Below are experts of layer 5 (counted from 0) of a mixture-of-experts language model. Rows are named router (the router's row for the expert) and show model dimensions 0-79. Each number is 200 + 20 x the weight over its row's rms, rounded and kept within 0 to 999.
After each expert's rows: a language model's description of what the expert responds to. This comes from a sample of Wikipedia text that the model never trained on.

# expert 19
router,193,188,218,184,202,217,184,166,221,221,219,198,169,203,212,202,181,182,226,199,200,209,217,212,196,216,197,190,165,212,205,220,206,207,229,171,198,188,192,250,195,192,207,205,195,198,209,221,199,174,188,199,195,219,218,177,168,180,199,172,192,221,213,202,220,193,211,231,179,170,166,175,175,226,210,212,198,218,217,202
Description: Articles and possessives before a noun phrase, especially a in "He was a member of" and his, their, its, an.

# expert 20
router,216,244,192,192,202,221,197,238,210,219,180,175,148,224,219,232,153,235,164,236,202,185,206,194,223,216,194,199,198,216,214,175,187,236,188,216,180,191,200,185,177,188,194,204,191,194,180,222,166,219,215,226,194,153,223,220,206,180,205,215,207,232,257,209,194,211,216,199,169,185,245,209,201,189,251,221,193,195,200,207
Description: Prepositions and modal or auxiliary words in running prose, especially infinitive to and in, plus would, could, may, not.

# expert 4
router,183,169,231,202,236,204,210,193,211,184,199,217,214,193,224,191,188,185,165,222,221,207,195,192,189,204,225,178,182,183,208,198,231,209,208,216,204,197,194,202,198,201,181,202,199,210,213,195,175,208,223,175,214,177,168,192,217,199,200,208,227,184,162,186,194,221,218,198,184,177,147,216,221,189,212,180,181,217,201,204
Description: Colons, pipes and two-digit numbers in infoboxes, tables and coordinates, such as Metro: 245,537, Regime: Geostationary, 47°09′52″.

# expert 26
router,228,217,202,204,196,175,189,247,164,235,233,184,223,193,201,203,182,169,208,156,170,208,174,220,214,187,194,200,175,169,186,176,211,199,221,207,179,177,190,171,184,168,189,174,190,182,197,204,196,166,181,188,218,233,181,203,223,217,195,189,194,206,180,190,210,193,179,204,173,154,209,200,222,197,218,254,203,187,235,218
Description: Capital letters or first pieces starting abbreviations, codes and names in lists, such as SL-S, MA-G, San, Los, K-ärdla.

# expert 5
router,197,200,241,182,187,203,194,207,174,187,190,186,167,233,225,229,186,220,206,199,186,174,166,210,184,171,214,218,206,208,214,216,201,177,166,185,177,204,206,177,222,191,194,192,215,181,210,207,196,214,217,188,219,192,224,183,193,187,204,221,199,183,189,210,219,206,211,189,217,201,183,205,187,176,211,215,177,191,195,237
Description: Pipe separators opening or continuing Markdown table cells, plus section heading markers and sentence-initial It, He, See, Location.

# expert 3
router,170,207,178,188,197,190,200,220,210,191,239,175,238,204,208,211,226,223,173,173,195,174,225,239,198,197,205,206,190,203,219,214,199,194,167,222,173,216,205,195,185,197,215,178,225,243,164,200,191,178,181,235,203,172,210,208,178,196,169,198,154,199,209,219,189,167,198,176,193,227,225,201,186,167,197,217,170,231,197,167
Description: Line-initial list dashes, heading equals signs and table pipes in infobox-style lists, results, awards, taxonomy and discography sections.

# expert 10
router,218,242,191,200,196,174,214,188,180,168,235,228,194,195,185,190,204,219,166,187,212,232,213,207,208,210,211,219,206,201,211,205,181,216,215,210,227,209,162,211,220,149,194,224,166,195,225,217,197,229,216,201,192,189,200,218,240,222,195,211,200,212,216,203,249,203,166,208,205,181,174,202,167,183,185,195,196,216,181,201
Description: Middle and end pieces of proper nouns and other words, plus York in New York, such as Com-or-os, Kil-mar-nock, Ros-eng-ård.

# expert 1
router,220,163,209,219,202,229,157,245,205,222,221,196,185,199,208,177,221,190,215,224,231,194,192,242,245,225,213,225,205,210,201,201,172,222,219,211,205,195,202,198,175,185,232,211,153,227,199,192,165,222,202,223,174,191,178,156,202,198,160,223,169,205,200,166,178,238,184,202,175,210,205,187,175,237,189,211,214,219,211,232
Description: Short syllable pieces inside non-English personal and place names, often after an initial capital, such as V-ad-im, Yan-ovski, Ap-onbiepo.

# expert 15
router,177,218,210,207,221,218,202,181,184,186,189,153,181,184,185,212,189,191,204,170,202,256,186,189,196,211,207,178,151,222,234,159,208,150,227,192,230,213,205,212,190,235,184,211,210,191,227,178,209,179,194,202,196,192,172,191,202,211,212,189,216,233,182,187,201,204,200,218,197,207,202,229,187,208,199,214,211,218,205,216
Description: And, & and or joining names and titles of films, shows, schools and bands, plus title words like Young, Love, Dead.